Weights of a small mixture-of-experts language model, trained from scratch on English Wikipedia: a sigmoid router, a variant of SOAP for the experts.
Below are experts of layer 5 (counted from 0) of a mixture-of-experts language model. Rows are named router (the router's row for the expert), gate (a neuron's input weights, with its number), up (a neuron's input weights, with its number) and show model dimensions 0-255. Each number is 128 + 32 x the weight over its row's rms, rounded and kept within 0 to 255. Numbers have three digits each.
After each expert's rows: a language model's description of what the expert responds to. This comes from a sample of Wikipedia text that the model never trained on.

# expert 0
router:118120063120104100130072184132153110142112150147146134173087143097156098171140147140086149110135138106117122094108163152135077182139133131076146117187142162148152099086103115161135201078083088156080135143129184114113120135105113142160076083162090128168139139102142062154129126151144205138142088160061132101118151114159201101136084107139080140106055112144166155092154073165059095142178136136152057112165066157158101128131125092124127105159120089091111114126169153130195075084097119145114154076138036127155150155117140146121113095111140141092093118116060135123182122122116210156104120147139167144142208143113131104093100107122101103123152145175102119092162120162089178150154108054149176130139129118090156161106132143138152162121099164110157191168152086171085137148152143
gate0:131112100097107087122076171112156099115149118138126117079135178125144131083115134177114129066161159136149120124146146067169116193101080134079150094128174120103106092184182159133083155107132128147126211161085120163050081128112132143116101132188138181137139120151140132139128198111109143126069119096128088071119117113078117115149090122087190161130101181161113195146123166097137145141123089113189134126142121113140136118125184089131117131113166134108187165074089103149132147163146188187193160120109058127131181124139134114130120109183114081128063128139124166184209069109122135150137214096190103091071159087152082189065148130127127173126145124125154150087156102123161111172129100141135142132118131100193119111081171103142120126135083120161094139148107155146129087124143136
up0:101078038153130125110109152152152141178138063126089115131132157126110103176146131138080103113156123100144092112085172139136160107114111103072124147147121105123154143111146115135153085113166130089147106140185135113092120119166188170036082142163104164169093130140123154195192074165151089164185109153176130159157176104109015123134189097067099063145154095135194213073177153109175145092097179095124202125190187174156142134080155105119109127102108127109120135122106087093131088091142145106200118184138155100139174097121151124101102123112115152134070145156108079136135106087136149107129162132119116120148153175139133143144146133156092166099156135130119131151148151124095109115094150163106152112142074122149134121091129094163102123130143124052097132129125172135119102188095135
What it handles: List and table separators. Commas, pipes, dashes, semicolons and parentheses closing entries in citations, taxonomic synonyms, cast lists and tables, e.g. "Lamarck, 1816,", "27',".

# expert 39
router:183153084159094163122136083142166184117145132182149152167104070103122068150110146125191127031131132140155075081123119155125106144160115147098152176191149128185192137098104068146122168101076104170077141069155161051141179156149102106144105132125119149133122125154158173103110101168087184133100134162146054147151157155172103110168110152117126090115103142141163123102158096134082128144099170137180082087146101149143124130096132075190138117105137087084119140163183142121166140068164178136111101100123111114096134079118128108109128114130145111116143080183081111160193131101134142183121147097104123077119207122132154128151109097078109105154151113158131077128144218123124127160101153095183172153099126091136176087061138136138166150167101133097120124133162095146129089084142128
gate0:123140119105157107137089129090188081111112146177187100163123121107098123152127116141107198120121139059078122146059146151117077154143094180053117076112145095150148158102106123074111145169078138110087079086114165130102127172178113083142187156125127143156148084150093124156191073132147140130112136122139123127095076131066072078132141109156123133196163073180172190099185133167118155141180147151137144122117136159155155053120151116092112141116095145157073103080159085049148137070110132174087166144141095056108116113138121171136170121132119135106076087095132136082118119151167139112104101105112116089111183102130142198132127159093141185124082136125108086150168162177156113136140130124131116127096166137103134102125083159190114149130063147121163118214121112107095114111120107
up0:171124194113129117170135154149145105086142148191154107130082072103123094111138119134105158075158109109073107096084095118068106130046110158114101102141147164098166114112145146110100161152079196102048160082130123143143154174174070118131136181153104138096118136157172147105166106107172132157146126100203147101142098150160153135120133131139120154187165085138120130136127104120091136136157146153083168090130181097132161036178166126166153152136117107098128114101120146127136145141144177105141116106130102110152156146098171143145123158179156153101128071146158112116128112206149162183107098113047187092103105140139141117189170124163086152092095137093124132128180144158163151137156129110147113132107107080170158062126048118162124169170120111093172105218162126189113115144124198
What it handles: Mid-word syllable pieces. Inner syllable fragments of longer Latin-derived words and foreign names, such as ati in volatility, enti in seventies, plus coordinate marks like ′ and °.

# expert 9
router:134206083163091093132144108172150142174153145173101165209087073076141126127115177111158146086108145148111118104114098085123086120139126141146179148144109147158146165101125097176151165084098102174064103135149152092123140095121084076146158112162150089112121171116172164124184119171110159133128113113123062128096136133129142119129149187161142102079109106168129163107112127134083122143121152103166119103130104142135077168175113089146152094147087131139132074155149092160173106118114135186108076106141071153151179081188103143145110134172166080123095089148131103155178147131053123118148084122112163090115145095088160144045104136153106125127164149151127165114123213103117142137088149135158188121205164147052139140112107121179178132116081086125200178160151114143129075086155169
gate0:105089125134057106103143134104131178099115067108048112109102110168153136173118114118115121081142157145171146124157137076106111140101143132151197161136093079157151131181130171105165139070133104122125073153158152070102117113105096079165165096143133209159115112111163139145192080107145135103090147148139152082163166106146096160115144115108097126061154105123141140071106141090197152195077135153091099075142129172151117102142117141117130156127127108159126169055150183152123129061085152084091117117172128075191112162145113120118127143127093143170133095065093123120133185146090121183149191125138149047123125041144109165102140155177152145101136117123170109145102143139152111143122133149133139100120137104078113153135186150146083079165098127061170128147087103119125046100144160
up0:115104105144182120138163129141101194150056127087171132076128129121124121111150124143157107131156057168112111067139093059143134143151080085082126129140095071050106126089113097158156099119133144020153184158081091096158166074148148139099125114170149087145119124137104138092173123106122095151109072131090171144164123143104143138113154121138129105185160037107081105136136107122155093129159036123166074132159138107101120079118091157119129149143126158149092109147143161148127078148179136129188130186133133076140056148139153090110092120108123109178130117179113131103111134086124118188124136162170158087164072145111174079106092151163120149131192151112117122142110168127100170077058135136130129128188127121118129062174123136104102164081099122133106141126154105112120066125066128
What it handles: Participles, months, known. Verbs after be forms like known, used, refer, past-participle endings like -ed, and month names before day numbers.

# expert 4
router:183116137093112131180159179115143129147141072187109112195074134137122119160123131097157145084075125167107157123122160152169114129187139105100189119135125133120167109110090152120164160145098059164087161117131124066132132150121067119119130154146161127122094120109132157074195120176121161089100097127098088082168126139145127136126060124090052098139111104131166118090102144113052135164080090097120128067122090160189139176133144122109105078104177083147111116111181123155118136130147142086131107115161097127151096118088167106106085117139178178155108061122147123105145104182054149093178114114102171080207127167116126115088098098080091132127144133194132114147143122162118142125114136099152188104125148195098145111076123109155155132081094189102205149109087057114090102108132115
gate1:132111124136159115124114166161096083160148093145105121108134127068143111142129093095152124128157137052137116124098185156127069139172120111091142146175105113149138134167099096070119148090090136084093127105104086078111116077110111114104103136146127136093064134092146116175159120155153059095123187131109173112146099126138077177145109191137151116111090083169126113060174140121148155141113123114073132127140111160075114110145150144093112140097141181098137091139125162194170133124116097129122062145120147202087143218140135106151112112107087072238117113163070112144084140134101112145141116066100171139145159186153104180098172130092155210074135141138128152112165095103150175117140177125135166141079131136125159130197100104177162074111157113043139131095085157129087114100117152
up1:185238131109098118118093138126171151144057162164187180102100133119136111098088121089173130115105124157150123131076154184120176152138169123173148172118131110126149145155150154127194094139150130158213154139181130127091125106128132138179124118143172197106107119136137088126085132129125176148096081155127116163149153167089118122117103151153144066137137156153152125097106177204190099164092081143089150137167116104112132112141112190219123088137151143134169092160126138140130157106143122183133156156133145160154076147141097135123119186164127093154160152154176105173152158145051150115106155100181079083131135120108170132112141119179102079063110081187063145160074143126122173062101091122122115071124144064127163143107129113164116092151155141134143158103104119132109105074151125
What it handles: Attached numeric punctuation. Spaceless punctuation (–, /, =, +, %) between numbers in year ranges and stats like "1970–1979", "2022/23", plus some mid-word pieces.

# expert 3
router:124171136121109156100135104171155129120162142110120123138086183131169119137136172189197140126112137166106060099159165142167115110141204159130123139154133179123118141121093142175155154087082102173123179133142133139102141128129115104181082101157134111163088124119075130125134164186116107138124078133137151147125159152220125113201106146174047134093105139093130155126124097129173081197130125069128086109101032094228107152138142077124116076104150100102085085096125152067170139139122083108112081088158102107188140112134176124154147081125149115131157139144125173139148139140112143135115100124134220102141165130091160120126118072111083110157115178174112077109125171106126151097114119157155135105145116183125178167105133164135185110142102063114150168127127078166127050130148148
gate0:089105079139121127137146146141131111142150065089176139112081162134145153142193104192124140109117087146155146096115172122150076081066132111093163172140156105126074100178156074115137140131089080100056117169123115124126185134158138089112121115131112116143126161133122065080141129116135139121180162152168149170154109182152097143096156096084117127128109093035168169130109084206098145137114144129154126095081090159155110124073133155100125090195168131150146162175148146119160145129149134128109111055181114143079165161137126116133150116101128146109130165084159166177110099136148159135101095110097138170116122150091066145156072144155138159115118130179130140194137165065184163087200131179137090101157183134091142098062104165157171136054101083133155168146141158163082170159135130
up0:081077075125151117098165098145080106128150135115183121066085143157141178155183090191108158128100076164159123175137139102143107113089133100090147134145165095096073123119144060171184099156126145129097113177126115127140161096180183143108093108115124123144133175113119117113145110155137098156168117166182151178133063160189063106099141095049131140118120083056128105161119090191128156082109137137133168090083121129157122164110157163142099054181141148139113160114099162136155171083173124124145117075185116142075153133119108101121209159122155110141109156076173184167100089124162122145106132117066128144124094125106101149118051109149124136129124145184136143173127150070186109099167159168127093141146163125076117139101093133133149119111085078095146118091082151167140178156131107
What it handles: Determiners and open parentheses. The articles the/The and possessives his, its, their, her before a noun, plus opening parentheses and word-joining hyphens.

# expert 20
router:139160086123072112155135170141130112133174123140142163164043161130145085143064217134145161129101093089158082113126098134132104145200140128101134142185110126128176123125118122157168170098111097122129147008125162077157152148123119103106142117173131093179119100118113156096113096120126187135116164174140104147137096121121137100168069076127089110082109142103124125140151103109105118166152164130132104134130090156173078122102144140134159083134123088140138072160181130115192183094128127130144109075185098123151160136142142136126074089120187142117118022146089139183115132078118142119132121128130143201141151142116158157070154139143108067156139140124132070123133157167141146140121161060212117139161187142122119142134168172176160156174074106162096179178134099151085113180131130
gate0:113151113133140122159131142125114144147132094149104135146090134148156091148161149116123146146133078070109175087080113115144112112142116073160174105134120103149077146185144122141161134089128103111162139094161114154152108154175145116068176064181158134144121126142100149126069137113098094131167072157122107125159076104084077093166066123183081115092096095040133153142130135134109119071134126155060169168092136148136098150104164137102227065133117117066110097163140140106113132107081164124138095124079140092075136125105123141132149148097165136066127116137156125169086145188143083141096089143070123148175151128124077166121216165125145059101134177150113173138068149155129104151163106128158126118096138136080153130100199163111106143137114137104085177066133166136130011152115118
up0:149136159116089138101181188162132107095133169129168127165188137120100149131072125122128154080090175161127059120141135147131144162121147198085087161107127153109181113060101164122106135138139168147086139182102184130105148152085074097178119199069084131109121139119154111127191123147128128162095160093141113154150153165131171150097151101110172112168162128192144091092116140107142136145124153103173102115159139091101189109167098109128093159122109141163115124102110119151128102133137053122077140101167097125164122155158126121128101098179102118131158126182124129111190127099098173149179183138162174134075082141143198072085035093111080180136156099099118045095165103142100143112092132115120134167171129121166101137146093100148164090120125123150179105173156054154115201108121142
What it handles: Years and clause openers. Decade prefixes of years like 200, 199, 201 after "in" or a month, plus clause-linking words: commas, "when", "since", "that".

# expert 13
router:185118058102104170112127118120166164156165175175136161142060137123212131121068199177145126087122084147080152169133127153162136193104152109091145113214115137154132147100101106139134147065071119102050107122158142067127137147128082132124098068150162118111064113165094141084155098127089135129134115100082066067121149139158149095120086115169088096098150173147128169084148121166104117141170156132140050121154095132174147172121119066163119136108141119108109090141111179166151147081172105153139091117154089171118138101121157125159134129130098139164151091174135148180150158108143169188136116130131168110181196091153123148102113105138141118104183145153150131082127096135102135119122119073175165130215130123108144151127144121178134178139089146175149153187132082107121094135156152
gate0:162058101148142182150073151134102111189126122114123157156125100103132159081113124151087103077079193130155089140141098113120027115110139104099133133158110128148123098169061067171141111128125109115080115067090155163084139121158077102124104102089135151126078096145151070138131125158119084105163090115162106109114180130163081161101171171134076153145103048064108146122089115157189092095141100115104116084149114174146152142123122110059157100159142144139092146185146132125157131154208138164160152153143157167120051196064150078177147159099140145096167143131147070125080159090121156109145108128108167175114110137160122135115191118131130179132154140155113117147148146153153135168111152146156117050174086106119177096113167088118126130132141139156089056118147120137140072111113121
up0:193092109126129182128102158171183118145132117109112134122136094114135216116093105117120116055066123140144131164097160123166061149132145134079141120163171105166111170204137175190162101178112147089092045123132179151093151134132129081133143105142123134091111102116166080115147078164136082071143118120169124115120184116171062161139101173158109121105124118136120172142108129159113115138079111164076127125179142154189187171127107049099146114160128151171080140171160186158162133172170135139214130130098118129123128138118096035163159117124189158110158134139147071128072123131129134139136135133140128085128127181172077153109156137176162117077104128200170156124114104138153071123088106157166114122132103127146168112091156113125209168137132137135103129107129160120117097098144141
What it handles: Infobox colons, titles. Colons after infobox or list field names like President:, Position:, Occupation:, plus office titles such as General, Minister, Director.

# expert 23
router:084138104078099103122109178165094189156142121156125101137060131122141111177068183186138154141100093136133117113102195119134062147136126116095164189160133160138092163061111115158099207143112101143139120064167141098099172116148127124095086166135155129086095138144073168069110135213137149165141101128096106132090141113185137122164124061121072078141074138158125203130144118162061103161135148127187146117141084137182160129112092144138052164121070099121142086127111127093161115147145128128126124104193087160102084141148162113118141060148123126100176076126151123148162131150153168140146120143100138141159131154078121134129135128118135134144177134185079132076101157116112085109050157109124155093162131160086169111097153185142139147053108081099180160127132109111118108147149122
gate0:154177096152120117127129137205119146139070079191122108128073133172107113120116085143102188111150144135095132092135175180069130146092123079136163069128117121098168123091212080123146142110122138190186109098168181159149069113154104128085083134177128162179101184190090178053140110139136131178151114137135173111114111094121131073147122145110160151058159149169076142089158096117186095147106099136150116123147096174157085106106077181127158130143167155139106137175098179116148141149103082101142157117127118131138135131155161104187129099155193154065135106159155158162142163116176183189158146085127095152139103169112161188105172076135160088112119176131161064116120125144142112101150072102095150114116146112133138149109139142109097149109084145158125103159172129146108112180087110
up0:124120150187160101136194109143141178128093152115162110139073134155140161118113119137123137113155145079160136084117106150130108183162054157097082098085093143100160140085156127168123105165116121136140108120108125105103125092085054094099091083098108006128183085126119120108175089152183048128125088125186126184169176144149132116176166122083185123177131144123138104153131120172140119111116121105192163122174164076106107148162119107114170142123149126092076124165161117142162110146114070140116188097080166074121129133036097150133142084137127141133125212115175150132176150131147089155132140154122142096005145182126117173197140101113101152140126129097137146121146143119135133158111089131079117147123139105146137146087119150109179156162153137125082143175152179101108139131124143
What it handles: Initial letters, word starts. Single capital letters and short opening fragments of words, especially taxonomic and chemical names, like E in Eukaryota, ac-etate, h-ap-lotype.